Weights of a small mixture-of-experts language model, trained from scratch on English Wikipedia: width 96, 475M tokens.
Below are experts of layer 7 (counted from 0) of a mixture-of-experts language model. Rows are named router (the router's row for the expert), up (a neuron's input weights, with its number) and show model dimensions 0-95. Each number is 128 + 24 x the weight over its row's rms, rounded and kept within 0 to 255.
After each expert's rows: "mostly gets" lists some tokens that are sent to it at least half of the time. This comes from a sample of Wikipedia text that the model never trained on.

# expert 1
router [132 129 116 128 124 123 134 175 108 112 124 112 186 126 127 124 135 132 115  90 121 140 112 150 109 128 131 153  81 115 139  88 110 135 160 159 116 146 141 124 152 110 147 133  77 112 120 106 149  98 162 119  94 139  72 126  85 147 131  74  59 122 141 134 128 112  91 105 111 156  98 148 114 149 100  91 129 115 103 138 162 117 120  97 145 138 160 163 110 127 136  97 153 142 156 120]
up39 [119 123 137 152 175 111 122 119 119 124 119 116 162 166 110 146 106 136 111 147 150 169 139  94 149 151 113 184 134  84 109 105 145  89 156 147  86 114 137 112 155 131 127 141 128 100 132 134 131 151 117 114  87 137 136 147 155 118 137 135  72 141 149 123  82 152 108 150 145 171 118 130 100 129 189 104 166 118  98 142 177 137 156  96 132 148 107 150 126 159 115 119 109 108 152 141]
up40 [114 198 117 121 152 146 168 138  92 130 112 137 171 109 141 100 127 107 107  89 112 154 131  86 127 121 135 156 108 116 157 124 127 116 132 106 118  98 102 115 150 100 132 104 145 102 117 171 127 133 142 144  78 102 150  61 123 115 148 120 139 152 133 129 120 136 161 155 134 163 152  83 113 142 123  82 118 139 103  96 140 120 128 149 120 139 105 108 170  89 121 158 158 146 132 104]
up41 [143 105 166 114  97  94 127 139 118 136 173 171 119  95  89 178 134 132  97 109 129 138 112 124 128 132 102 156 123  67 171 111 169 117 137 120 121 106 104 136 103 136  86  93 126  97  92 132 157 156 169 145 116 126 114 117  99  94 110 132 137 153 130  95 125 117  83 107 126 149 139 146 149 171 104 108 120 111 142 119 120 164 124  92 147  90 158 119 120 101 139 102 131 125 136 153]
up42 [134 143 113 151 127 110 114 109 148 138 137 116 167 156  66 119  74 117 133 159 135 125 128 148  71 134 176 114 133 102 121 133 136 135 157 128 112  98 138 124 141 138 116 119 115 121  86 130 138 138 152 135 123 136 133 107 133 147 200 147  94 133 107 134 127  97 133  81 105 148 105  98 159 126 169 114 148 120 102 117 135 129 106  89 129 111 119 158 137  70 123 120  79 109 178 142]
mostly gets: "|", " decision", " •", " COVID", "year", " Pay"

# expert 3
router [119 143 108 130 155 115 125 137 139 140 135  99 139 103 112 166 129 135 115  93 110 131 135 163 115 112 113 103 118 145 110 102 138 170  90  77 113 139 125 139 137  91 151 153  75 123 156 142 114  84 167 118 144 124 121 160 112  92 141 130 141 122 117  95 158 117 158  71 148 114 116  96 107 141 148  77 130 106 145 150 161 147 134 128 156 120 153  94 162  73 102 128 161 128  96 115]
up21 [154 165 123 169 162 128 175 135 154 117 131 142 180 159 129 122 139 119 119 121  91 148 148 126 152 138 153 117  89 140 170  96 141 114 147 127 116  91 122 130 156 115 160 170 121 110 152 109  77 103 141  93  89 130 134 114 132 115  86 108 106 102  98 131 136 131  94 151 137 109 109 110 110 121  82 138 121  82 115 148 125  93 109 149 113 160 117 149 116 146 133 104 142  99  94 167]
up22 [138 188 156 131 155  83 107 129 158 126 126  65 110  77 162 140 146 136 112 132 101 118  90 130 115 140 119 138 103 138 122 111 151 115  85 121 120 142 118 148  81 148 134 113 129 100 165 153  98  82 122 109 109 157 132 119 129 142 135 171 123  82 121 123 131 163 120  65 110 137 131 126 105 159 136 110 114 123 168 108 148 118 126 176 126 127 134 118 143 134 128 169 148 125 134 159]
up23 [101 143 144 129 146 111 142 158 130 136 144 140 138 143 102 159 131 166 113 132 103 126  97 160 101 115  90 108 109 137 135 111 150 135 117  92  89 130 136 181 145  79 165 145 121 144 121 121 116  95 187 150 150 107 131 129 129  95 125 122 131 153 113  95 135 127 128  62 136 128  82 102 108 156 132  76  97 112 138 107 134 153 106 149 145 141 156 141 128 126 127 156 195 137 126 144]
up24 [113 125 156 168  81 113 146 161  95 145 136 115 118 145 138 132 132 118 121 113  87 144 127 156 125 122 140 129 109 123 122 131 167 115 136 139 113 156 130 162 129  99 160 166  95 118 120 136 114  92 148  93 155 117 153 120 138 137 114 136 117 179 131 112 113 107  92 111  88 110 108 144  91 112  86 137  66 123 127 105 155 104 125 104 139 149  98  95 122 119 122 173 140  64  77 136]
mostly gets: " John", " James", " Thomas", " Robert", " William", " Peter"

# expert 14
router [120 141 127  83  95 129 118 153 156 159 116 119 125 151 150 111  81 134 143 110 127 136 137 129 100 119 138 185 118 123 130 107 193 111 138  82 170 125 124 100 135 121 163 124  99 140 138 108 104 152 101 110 152 109 168 137 153 133 129 113 121 157 157  99  79 135 131 139 149 139 135 164 129 111 118 143  85  71 152 119 120 127 160  98 164 117 101  76 131 123 118 154 148 130 103 114]
up28 [184  52 123 118 143 121 151 143 102  92 108 148 118 151 133  94 116 107 131 115  73 125 150 132 162 143 147 164  99 128 139 157 166  99 106 118 106 143 111 103 130 114 159 140 137 119 129 100  90 139 161 152 160 132 145 148 135 164 108 137  94 137 120 112 124  89  99 134 152 108 151 124 114 138 131  84 130 116 112 129 132 133 150  87 159 123 101 103 139 185 116 156 116 127  99 131]
up29 [157 150  80 143 196  91 102 133 108  95 148 101 171 138 136 114 156 106 139 117 130 136  50 142  84 121 103 145 132 155 135 156 149 137 102 130 137 112 117 131 127 128 101 137 140 108 111 118 109 168 129 126 156 132  84  89 105 106 142 110 156  93 123 124 106 125 142 126 148 136 128 103 110 137 129 146 116 110  95 177 116 149 131 135  99 127 160 124 138 138 115 197 120 118 113 131]
up30 [125 149 138 104 140  99 117 121 127  91 128 115 176 118 150 102 120 128 141  81 114 115  82 156  74 127 139 129 130 130 131 111 147 148 146 102 116 181  87 113 121 108 122 136 144  80 167 136  79 129 140 125 171 132 163  93 194 100 146 171 105 142 129 110 103 122  94 126 112 112 139 128 132 137 120 107 129 119 106 154 110 143 100 177 126 138 145 140 130 111 137 150 146 161  92 120]
up31 [134 131 114 117 181 156 117  99 146 145 129 158 122 132 109 128 128 136 128 174 123 137 118 161 136 131 179 173 132 147 175 119  93 108  79 166 121 127 121  72 112 157 117 119 107 116 109  89 121 110 144  96 177 108 119 144 140 101 163 139 159 142 141 130  80 134 148 118 117 162 107 139 108 149 167 122 135 123 100 115 128 135 125 150 105 100 108 145  94 174 165  99 130 150 114 117]
mostly gets: " during", " for", " including", " after", " with", " against"

# expert 0
router [128 104 171 117 114 126 126 119 104 109 116 179 114 104 147 149 162 131 127 150 141  93 131  90  92 121 117  89 106 126 111 125  91 113 114 154 102 117 110 153 124  97 113 118 187 145 144 136 122 128  89 151 144 139 168 112 165 144 113 159 169 141 123 160 115 154 156 181 114 117 116 136 135  97 169 180 142 143 127 131  85 117 114 119  73 111 157 130 151 134 149 142 112 130 152 117]
up0 [ 86 174 105 141 190 153 104 131 130 133 117 165 157  84 126 158 157 127 114 105 108 146 118 135 125 178 200 121  93 135 146 133 122 150 131 134 143 106 157 147 109 133 130 148  88 141  60 105 148 143 124 116 176 124 117 123 124 135 110 149 102 138 152 113 109 130  91 115 121 131 135 151 112 134 119 149 111 139 109 147 135 107 155 135 149 122 145 151 112 132 105  97 154 103 123 181]
up1 [121 158 105 128 119 107 113 157 118 102 174 124 127 153 105 139 127 130  84 156  97 136 114 162 180 128 134 153 149 102 140 136 160 109 106 120 113 129 135 108 101 130 131 159 173 117  89 112 127 127 153 159 153 120 162 120 106 133 156 135 103 146 116 117 160 151 116 147 151 121 113 136  96 159 111 116 108  70 176  89 116 140 142 155 123 172 143 123 149 122 112 149 114 134  66 176]
up2 [159 151  90 142 140 121 119 134 128 126 146 120 141 140 181 131 137 152  92 105 142 125 161 129 155 155 107 133 144 133 182  93 137 149  81 142  93 135 128 169 103 153 164 151 130 156 172 133 164 157 114 148 127 100 133 125 121 116 150 126 134 108 161 147 154 135 102 109 151 119 109 136 111 116  96  70 118  68 102 152  85 111 127  87 150 123 140 147 146 116 157 142 146 136  94 133]
up3 [154 145 113 134 136 134  91 156 151 120 133 147 143 141 120  99 147 104  89 105  85 114 194 100 135 174 121 137 147  94 146 116 113 127 112 162 137 116 106 136 113 122 147 146 117 116 128 145 149  94 132 108 140 120  89 182 103 107 161 164  89 150 111 130 139 111 128  94 137 135 155 123 166 106  91 153 113  79 117 127 114 119 150 110 157 120 152 159 103 120  88 109 154 109  80 139]
mostly gets: " the", " technology", " medical", " labor", " aircraft", "  "

# expert 7
router [128 106 166 116 120 124 123 115 103 113 117 181 113 101 148 152 161 130 125 150 141  96 130  86  98 123 118  94 105 123 110 123  87 117 110 155 107 118 108 156 120  99 116 118 191 147 136 133 121 135  90 152 147 140 170 113 168 143 118 156 168 138 123 162 115 153 158 181 117 119 116 132 134  93 166 182 144 142 124 132  83 112 119 115  78 113 157 124 154 132 145 148 112 135 149 121]
up17 [165 174 105 145 166 147  94 169 132 169 143 128 141 148  95  81 114 154 126 121  73 147  93 108 100 156 140 150 151 102 168 129 105  90 113 121 146 123 110 122 129 126 116 142 159 119 136 139  69 140 117 133  90 123 101  96 151 115 145 129 120 163 132 127 143 128 139 133 139 127 124 109 146 144 150 130 116 106 106 111 126 155 136 137 116  83 130 183 143 157 121 150 118 145 115 195]
up18 [122 169  85 141  76 141 108 120 107 169 136  97 135 143 106 123 171 140 110  89 132  80 123 153 136 195 127 133 141 161 143 106 185 134 132  87 132 139 125 176 129 109 113 135 131 120 149 125 100  96  85 124 122  66 113 125 146 114 108 144  88 134 109 126 149 158 103 111 154 112  98 124 147 131 152 121 117 133 104 128 106 136 103 118 171 102 142  95 128 127 145 124 130 117 119 133]
up19 [125 173  97 148 124 108 101 138 129 131 127 136 101 110 104 147 112 147 103  88 130 187 128 158 158 108 119 170 138 144 120 133 129 104  94 127 101  98 118 179 150 115 154 146 116 133 129 128 108 163 112  97 162 137  98 130 166 114 139 116  75  83 106 130 139 127 130 142 160 115 145 165 107 137 140 173 107  90 129 126 123 145 161 173 132  98 122 159 164 111 105 147 138 113 109 167]
up20 [108 142 122 157 138  94  79 123 127 121 142 138 140 155  84 127 150 175 108 118  74 136  93 147 151 149 130 131 135 168 126 106 143 110 105 129 124  84 109 173 136 137 128 125 131 114 145 151 122 129 137 127 141 144  85 170 108  89 156 101 108 103 111 145  87 121 128  98 113 123 124 125 100 104 159 152 174  90  71 125 122 118 158 114 147 124  96 116 127 139 119 177  96  97 138 147]
mostly gets: " 1955", " pm", " letter", "1996", "2012", "2015"

# expert 5
router [147 153 115 137 146 144 142 127 148 109 139 111 139 121  93  84 137 111 117 107 117 158 159 159 141 133 163 156 115 160 127 138 109 137 132  85 126 165 118  94 117 104 138 138 107 117 141 146 118 150  98 144 125 119 122 139 145 129 124 124 103 113  95  74 145  99  70  87 123 130 162 146 128 129 143 139 194 148 138 153  96 136 138 104 140 193 114 161 102 117 136 157 106 133  73 162]
up39 [173 166 136 131  74 116 115 138 106 151 133 118 141 105 116 124 185 128 124 148 129 100 119 174  93 120 131 116 118 111  88 111  93 132 113 145 131 145 112 131 136 124 110 109 123 140 181 162  94 110 139 171 113  90 106 166 110  99 138 106 162  54 112 126 103 140 128 136 139 144 121  89 107 141 164 107 123 125 144 161 120 142  99 128 130 124 110 136 152 108  85 129 113 131  84 141]
up40 [140 143 109 138  81 141 136 176 132 133 164 119 129 157 135 117 142 171  80 129 124  87  83 140  96 154 131 127 108 102 159 154 123 134 140 130 165  96  88  88 135 125 132 128 122 142 125 105 146 135 103 145  92 118 131 105 129 113 176 131 110 138 119 123 101 122  93 111 142 137 142 179 147 104 148 182 141 124 155 138 132 125 105  98 109 148 142 162 136 155  65 143 127 101 162 151]
up41 [136 128 103 146 126 148 131 155 133 122 136 132 127 120 110 102 174 103  92 129 137 196 197 159 146 156 127 123 125 143 120 117 143 126 168  60 124  86  98 131 115 141 128 152 156 121  77 120  95 125 150 127 150 106 112 127 141 128 103 112 126 129 158 140 127 120 136  79 143 154 177 120 134 127 125 139 117 150 183  91 112 132 144 137  84 101 100 119 106 132 131 115 154 131 100 126]
up42 [148 134 116 133 152 129 140 148 134 120  90 125 111 187 114 107 129 176 118 123 144 177 149 119 138 137 142 132 138 122 142 147 117 150  92 121 108 149 104 147  90 140 151 103 124 118 181 145  73 166 133 156 149 143 155 104 147 115 159 162 114 105 163 142 108 117 117 128 135 160 120 147 136  88 117 104 157 124 143 159 163 132 169  99 147 185 123 146 127 100 155 103  88 120 144 156]
mostly gets: " (", "–", " \"", "(", "/", " $"

# expert 10
router [131 118 134 150 103 100 130 107 122 151 102 139 128 132 106 104 106 101 140 170 144 140 131 107 137 127 110 143 176  83 136 125 107 128 154  96 168 112 109 153 146 185 144 110 162 135  91 115  95 142 148 132 118 109 150 165 143  97 123 149 103 128 158 145 139 152 165 140 118 144 121  72 143 110 118 148 127 123 133  90 211 138 163 160 138  96  91 133 136 113 135 149 110  99 122 129]
up64 [ 99 158 133 155 161 115 114 122 122 163 160 162 122 119 120 157 153 105 136  71 130  94 112 119 128 130 112 164 111 102 104 118 135 159 121 103 126 144  96 139 133 114 126  96  59 157  76 115 114 128 155 114 131  92 102 123 150 107 140 154 143 133 129  92 125 129 156 126 169 109 201  98 133 136 122 133 142 102 163 106 172 117 116 135 109 119 147 161 106 117 153 133 157 149 120 118]
up65 [109 146  71 127 136 161  86 103 100 144 162 136 118 143  94 114 155 145 113 138 131 151 121 147 151 121 148 127 109  66 164 137 109 130 122  87 161 105 101 131 109 124 126  98 159 148  81 174 109 125 155 108 137 134 139 121 145 108 115 139  94 126 162 107 118 126 156 147  70 129  89  95 132 129 118 113 143 135  85  90 146 103 138 123 145 133 121 160 164 169 102 124 105 123 114 141]
up66 [126 145 126 171 138 134 127  90 156  87 129  92 113 151 147 125 162 115 122 122  96 134 113 146 156 158 143 125 167 140 140 124 128  87 131 127 165 124 123 166  68 142 134 128 137  98 135 134 121 105 118  76 176 105 127 109 143 113 120 137  89 162 111 118 106 118  80 123 162  84  99 127 115 135 105 147 115  84 149 132 142 146 136 106 124 164 140 145 117  93  94 174 149 136  87 143]
up67 [107 170 121 149 105  90 101 135  83 133 121 131 161 113 139 129 141 156 109 148 110 126 154 120 167 168 139 128 149  98 170 121 149 161  93 136  94 131  87 146 121 132 148 109  83 132  76 129  84 136 119 135 125 109 123 111 103 103 108 151 115 144 124  98 108 103  94 106 152 122  97 115 122 136  88 106 113  91 132 157 135 137 168  98 103 148 135 142 108 147 155 125 182 108 111 163]
mostly gets: " he", " they", " It", " would", " He", " res"

# expert 6
router [142 144 136 158 109 145 129 111 160 112 129  59 128 165 149  84  78 120 110 114 119 128  88 139 174 150 153 139 172  94 147 164 163  99 115  92 129 141 157 103 131 167 122 114 107 123 149 118 126 119 134 125 154 113 106 118 157 144 118 150  94 141 121 127 127 145 125 137 126 119 190 140 146 166  91 171 136 120 106 106 159 119 114 137 104 165 114 105 105 155 101 129 147 146 135 145]
up64 [ 99 106 125 149 145 144 144 105 148  94 129 128 151 163  83 130 123 119  84 137 157 103 148 159 109 159 128 124 136 145 142 130 150 110 139 106 124 145 134 146  99 116 163 134  93 126 192 108 167  83 161 125 120  80 120 119 183 125 144 177 101 119 134 118 119 118 108 120 130 120 179 129 148 173 111 140  98 160 106 146 129 140 182 135 125 121 104 109 122 128 139 124 136 129 161 170]
up65 [165 158 120 142 195  99 161 113 105 111 156 110 135 130 150 102 122 129 127 102 173 155 123 166 118 178 133 102 129 126 150 138 135 116 124 122 119 105 121 147  75  90 144 172 118 158 159 110 152 115  91 130 162 147 134 123 142 153 128 171 123 180 131 126 149 140  67 117 127 136 130 113 127 133  88 127 118 163 143 129 143  94 140 155 104 137 143 105 124 146 112 133 147 153 139 171]
up66 [138 163 113 134 100 158 110 147 147 104 123 131 153 139 124  96 107 120 156 122 151 157 154 164 176 130 167 129 123 124 185  98 175 147 101 114 139 126 101 145 131 161  75 164  95 100 119 114 118 110 127  77 131 146  86 105 148 152 153 129 104 155 120 161 121 127 156 183 117 137 150 138 119 108 118 147 129  92  91 136 127 129 132 150  98 115 133 125 137 132  76  97 118 130 139 117]
up67 [ 95 129 168  90 123 118 116 140 126 132 131 137  75 135 146 118 145 103 102 106 132 125  71 147 115 148 149 165 113  73  90 151 155 177 128 129  99 122 137 131 123 137 175 107 157 138 133 142 155 116 112 118 150 122 138 104 114  97 105 114 113  98  92 160 142 153 122 118 144 160 134 141 112 125 114 158 166 121 106 143 158 131  77 174 129 162 116 104 114 132 115 123 159 122 162 175]
mostly gets: " mo", " Ac", " mat", " Gh", " Am", " mon"

# expert 8
router [152  97  93 149 109 114 151 100 116  89 122 139 113 144 130 119 136 147 122 162 112 147 148 123 136 141 132 138 125 135 123 117 107 144 182 161 119 177 132 129 143 140 131 116 171  94 185 105 138 183 150 143 147 131 162 118 100 145 112 166 152 156 140 106 119 112 126 166 148 106 142 118  77 119 133 122 115 122 120 154  84 107 141  96 120 122 126  52 138 142 120 111 130  88  91 116]
up22 [137 140 113 138 160 182 104 110 125 174 170  96 119 139 121  93 148  95 131 101 149 134 160 125 105 165 116 144 153  89 121 174  99 107 198 134 139  92 159 113 139 140 147 171 134 117 148  72 142 109 160 115 139 121 110 125  98 142 124 124 131 134 127 104 120 137 144 124 174 108 127  91 141 167 149 104 101 130 126 154 127 160 124 130 109 154  91 100 121 128 114 147 148 126 105 134]
up23 [162 116  95 117 153 120 165 128 102 123 142 166 130 146 109 140 112 127 110 112 107 124 146  99 121 122 127 143 134 100 141 120  89 100 149 134 151 169 155 121 140 136 127 101  83  84 175 151 132 166 165 137 109 122 140 109 129  69 104 136  97 145 143 154 149 119 117 133 148 110 174  96 132 111 133 161 106 160 130 147 107 137 189 133 110 130 103 155 121 185 116 132 176 109 115 141]
up24 [ 78 144  90 145 148 133 105 103 108 121 141 129 147 131  92 142 120 127  68 120  93 150 109 149 160 124 181 138 148 127 141 156 160 140 103 146 120 154 129 143  99 111 159  99 133 151 132 116 142 115 149 165 103  46 122 136 139 104 112 121 125 113 100 139 147 109 145 109 137  86  95 136 111 135 150 162 110 104 115  96 130 166 121 120  99 146 169 153 122 102 116 105 159 141 124 159]
up25 [155 184 133 125 126 162  65 105  90 119 141 106 132  95 134 116  87 141  94 164 100 136 139 146 142 172 127 120  94 127 160  95 144 135 104  82 140 135 129 138 168 145 117 143 104 130 112 137 119  95 117 140 164 120 128 180 136 145 153 139 130 132 104 122 153 128 124 151 128 112 151 140 136 143 105 148 150 107  90 162 130 134 111  95 126 183 142 176 153 130 128  86 153 117 101 126]
mostly gets: "%", " ft", " km", " ·", " %", " lb"

# expert 11
router [127 105 171 116 114 125 127 119 102 115 118 178 114 105 145 147 161 130 126 152 141  95 133  90  93 121 116  87 107 128 112 123  87 114 115 155 104 114 109 150 127  98 112 119 189 145 145 137 123 131  87 152 143 140 166 111 166 143 114 159 168 141 122 164 113 151 157 178 117 116 113 133 137  95 170 179 144 142 127 131  86 114 113 121  73 111 156 127 151 129 148 140 112 132 152 118]
up0 [140 161 100 127 152  83 139 129 131 112 138 151 157 117 112 119 146 106  47 118  74  91 149 130 138 116 143 134 143 128 146 130 116 125 113 136 109 142 162 170  98 122 140 155  95 137 117 140  94  88 139  97 117 115 139 122 104 105 102 189  70 113 143 150 133 129  82 113 119 114 125  87 131 122 147 124 133 124 149 111 143 153 145 119 146 107  91 159 103 119 101 137 156 115 145 166]
up1 [150 141 106 140 151 117 121 112 135 111 138 140 137 131  95 136 121  98 144 125 143 149  89 114 137 150 129 177 110 129 102  84 161 110 139 140 122  75 141 148 121 136 142 142 103 143 160 116 136 135 105 140 140 108 114 129 100 156 160 150 103 121 146 143  95 129 147 172 127 104 110 122  96 131 109 134 102  58  92 138 123 153 123 132  64 116 162 106  76 119  89 119 163 123 102 180]
up2 [106 188 121 121 142 123 173 153 137 101 119 152 153 129 150 106  99 158  91 144 120 115 132 104 136 163 138 103  94 118 177 138 122 129 156 106 133 139 135 178 107 143 158 134 134 164 118 119 141 102 112  58 151 124 150 134 116 154 115 125 119 164  75 160 134 106 109 128 101 119 132 145 133 170  85 122 132 109 111 164 141 149 127  95 140 127 163  82  98 120 119 141 141 108 137 117]
up3 [166 152  98 133 176 111 127  99 128 128 171 127 115 155 128 142 115  93 129 123  65 140 121 140 142 108 155 139 132 122  78 137 144 103  97 118 125 137 144 145 135 169 146 113 103  86 120 132 108  98 172 154 127 110 121 129 110 117 141 124 102 136 109 154 147 120 141  80 173 150 158 130 143 136  81 115 163 107  84 166  93 127 130 100 146 126 104 137 188 142 116 121 145 107 112 119]
mostly gets: " various", " Mur", " Social", " Malaysia", " Chinese", " Nicol"

# expert 12
router [123 107 162 117 122 127 123 120 100 111 117 178 116 105 149 157 163 132 123 145 142  97 127  89  96 122 116  95 102 126 109 124  85 121 108 160 107 121 106 160 116  99 116 119 186 147 135 134 120 137  91 155 143 143 174 112 167 141 121 154 168 135 125 161 117 151 156 177 115 123 110 133 135  93 166 183 143 143 123 133  83 114 124 109  79 112 162 127 157 134 141 151 114 135 152 117]
up64 [127 131 116 155 162 119 120 140 110 142 113 117 146 123  85 166 153  82  82 103  97 146 145 146 189 126 132 137 120 141 143 128 130 126 100 130 124 163 105 144 133 128 163  72 130  84 126  98 110 170 118  91 164  91 145 140 144  83 131  81 106 113 129 154 147 118 123 134 149 126 119 122 171 132 120 137  90  81 111 117 143 106 121  91 141 167 153 123 135 143 107 137  98 133 119 102]
up65 [133 148 112  99 127 103 136 108 129 119 121 121 171 140 100 125 109  76 101 173  99 131 145 104 145 154 126 115  96  97 155 139 107 111 101 110 135 116 123 148 151  81 133 145  84 119 129 102 144 127  78 150 153 157 112 182 153  73 113 127 114  88 163 121 145  95 130 130 147 140 139  98 126 127 156 135 111 127 109  96 134 111 102 167 147 142 114 135 116 118 138  76 181 135 117 108]
up66 [115 146 113 142 119 119 133 103  93 134 136 161 145 106 124 106 132  68 110  91 115 165 107 143 136 121 101 162 114  98 145  83 137 140 139  99 111 155 143 144 159 151 116 125 170 131 141 117 157 116 151  91 122 122 137 117 123  99 170 103 105  89 133 102  88 119  85 142 150 121  95 131  97 114 135  96 125  80  93 162 123 132 161 126 128 156 126 149 156 168  80 119 110 155 120 155]
up67 [155 145 112 161  81 109 100 150 119 120 180 173 181  87 102 118 167 150 119 113 103 155  80 107 126 158 128 107  93 154 117  96 118 129 116 138 146 163 121 158 101 135  80  87 132 132 124 160 131 151 124  96 128 135 140 132 129 111 134 142 131 136 117  96 149 113  96  76 132 132 142 108 126 161 149 113 114  87 125 106 132 143 143 138 103 100 131 125 168 176 138 119 106 140 123 140]
mostly gets: "\n     ", " MF", " FW", " titled", "74", "17"

# expert 13
router [112 108 128 123 142 109 131 102 160 175 150 105 130 151 100  82 128 124 104 112 114 138 165 105 151 113 150 117 119 135 121 117 161 154 163 124 104 124  88 118 162 153 110 134 164 119 153 131  77 158 173 130 148 117  88 113 106  65 147 122 170 165 123 120 149 133 109 123 148 107 145  92  97 104 158 113 143 122 139 123 135 136 133  92 126 161 106 102 144 101  91 125 157 150 169 108]
up0 [129 111 103 137 122 107 160 151 107 132 149 140 141 111  93 119 112 135  87 143 121 158 156 163 141 130 145 149 113 113 120  99 113 150 104 131 173  85  77 130 130  99 119 113 124 126 121 144  79 178 122  97 138 147 159  96  86  97 112 101 127 116 159 153 146  86 122 131 125 126 119 144  86 124 133  95 130 123 132 155 131 157 117 140 153 167 156 117 150  79  99 109 149 172 158  95]
up1 [111 129 146 156 138 130 122 153 152 127 117  94 148 101 137 104 145 130 111 113 122 120 129 101 155 152 102 100 110 163 112 125 164 126 197 103  95 114  97 132 151 113 185 126 114 107 114 148 120  97 132 155 136 101 148 117 120 122 191 129 116  99 142 107 156 120 105 109 159 143 132 103 197 155 103 113 114 166 144 135 148 131 174 129 139 128 104 111 160 130 142 126 148 125 145 181]
up2 [134 125 114 128 148 148 153 113 106 168 139 152 158 126 158 100 167  93 112 143 112 139 122 142 178 124 136 130 105 157 130 107 133 132 153 140 112 187 150 151 142 108 145 147 150 117 140 133  84 161 128 165 122 117 129 156 110 127 133 107  95 117 143  93 144 124 120 148 159 139 102  86 119 167 176 105 139 128 148 166  89 143 119  89 110 188 140 190 118 139  96 134 130 136 119 144]
up3 [155 136  92 146 110 129 149 127 119 160 112 128 169 167 127 150 127 115 100 144 113 100 113 126 137 141 119  99 136 120  86 115 128 139 157 100 103 131  90 145 116 116  93 194 159 149  85 128  94 142 116 119 104 135 115 108 111  56 137 110 114 122 116  61 157  79  90 125 102  97 112 150  90 105  96 141 145 121 145 136 122 147 106 133 106 124 121 125 140 109 118 145 110 125 159 121]
mostly gets: "&", "IN", " McC", " Some", " FI", " New"

# expert 2
router [127 106 167 116 119 125 125 117 104 115 117 178 113 101 148 150 161 130 125 152 141  95 131  87  97 122 117  93 108 123 110 123  88 117 110 155 107 118 109 154 121  98 115 118 191 148 138 135 122 135  88 151 144 140 169 113 167 143 116 157 168 140 123 164 115 153 158 180 116 117 115 134 134  94 166 181 144 142 125 131  84 113 117 118  76 113 158 124 153 133 146 148 112 133 151 120]
up0 [126 143 124 147 150  97  86  99 160 112 150 123 135 125 114 176 125 151 133 122 128 150 135 129 143 150 175 130 140 106 130 154 159 125 172 157 135  87 116 165 132 134 132 147  97 116 131 175  87  91 139 161 131 105 148  90  91 160 144 143 119  88 144 156 123  72  92 138 158  99 123 148 122 116 126 165 107 123  99 145 125 143 140 128 129 159  95 139 109 179 155 149 151 113 155 122]
up1 [130 193 146 118 153 119  97 133 102 112 133 109 120 143 129 119 130 109 101 162  79 131 137 132 112 139 164 131 126 123 137  97 135 127 136 145 173 124 159 155 101 122 139  70 111 155 116 144 118  70 145  93 149 112 136 153 138 112  56 117 132 102 147  90 119 132 174 128 141 167 147 112 159 138 120 119 118  93 124 138 136 125 141 121 153  74  77 133 120 130 109 142 121 152 128 152]
up2 [117 159 117 167 187  97 102  64 122 154 175 123 103 144  88 121 148 126 120 138 162 179 131 133 137 138 133 121 115 132 135 100 112 173  93 132 120 189 149 114  97 121 155 107 136 188 117 113 121 101 102 116 146 109 109 126 131 129 144 126 127 160 134 104 139 111 135 123 131 138 123 160 133 149 113 120 155 143 109 137 133 127 185  94 150 139  88 113 113 148 130  86 117 126 136 146]
up3 [144 147  95 132 141  94 120 113 126 160 139 114 153 109 140  97 125 134  70 110  86 143 149 131 117 193 135 168 111 100 119 142 138 134 116  64  93 163 129 143 115 122 121 120 118 108 131  76 119 110 169 124 163 109  97 147 124 122 128 128 127 130 107 127 136 131  94 111 166 155 135 112 149  93 129 158 186  95 106 115 177 145  93  98 154 123 134 117 140 143 105 130 139 117 122 146]
mostly gets: "ل", " His", "History", " this", " This", " footballer"

# expert 9
router [111 136 147 151 104 115 103  93 121 162 119 158 100 138  88 153 147 148 133 112 105 143  73 141 111 127 142 163 128 141 132 144 150 153 129 160 177 138 169  90 131 144  95 108 138 159 137 121 114 127  82  88  98 128 180 122 157 118 121  73 157 107 139 118 115 136 127 117 133  99 156 130 115 112 140 109 122  96 121 138  93 165 130 130 141 133 114 173 123 119  84 178 145  93 130 115]
up28 [ 69 131 130 183 138 111  56 168 135 133 130 139 145 141 111 121 106 111  88 176 104 145 100  95 147 118 173 149 147 112 162 131 144 131 151  95 118 167 152 128 119 130 144 172 131 101 115 133 125 120 133 176 102  81 102 114 127 114 131 105 112 126  94  95 117  99 126 105 146 124 128 111 169 133 106 143 147 116 111 143 153 173 134 117 133 131 136 151 132 114 104 154 156 111 113 142]
up29 [138 109 120 136 154 119  97 110 145 133 117 102 159 122 143 147 152 130  62 107  69 117 134 117 138 122 151 136 115 146 143  81 134 116  96 118 175 127 121 138 147 153 141 124 126  77 135 136 112 133 144 152 192 130 100 139 110 115 176 123 104 150 129  62 145 112 120 115 164 156 155 151 140 155 103 147 133 136  78 112 125  93 120 148 106 144 115 103 134  97 108 138 116 127  91 141]
up30 [133 193  87 126 121 157 122 125 156 113 132 139 126 135 143  70  98 136 110 147 133 159 138  91 128 130 113  94 146 149 127 173 114 124 119 147 109 116 163 164 138 163 142 145  99 172 126 140  95 123  86  99 130  84 149 141 117 112  53 103 146 151 107 117 129 145 107 137 117 133 142 143 140 135 112 104  90 144  95 139 120  88 109 134 134 103 103 132 113 154  94 131 166 138 120 143]
up31 [153 184 102 102 152 142  81 147 122 101 144 137 129 173 161 118 120 137  93 146 160 116 110  94 150 122 148 116 149 131 132  74 113 106 150 114 125 126 135 105 129 175 134 162  92 158 137 147 110 120 108  98 137 122 135 107 136 102 147 153 109 126 163  82  92  90 122 123 111 107 118 133 132  74 107 115 109 136 103 129 117 100 130 115 146 134 123 190 114 118 144 153 113 162  96 157]
mostly gets: " played", " made", " used", " began", " served", " head"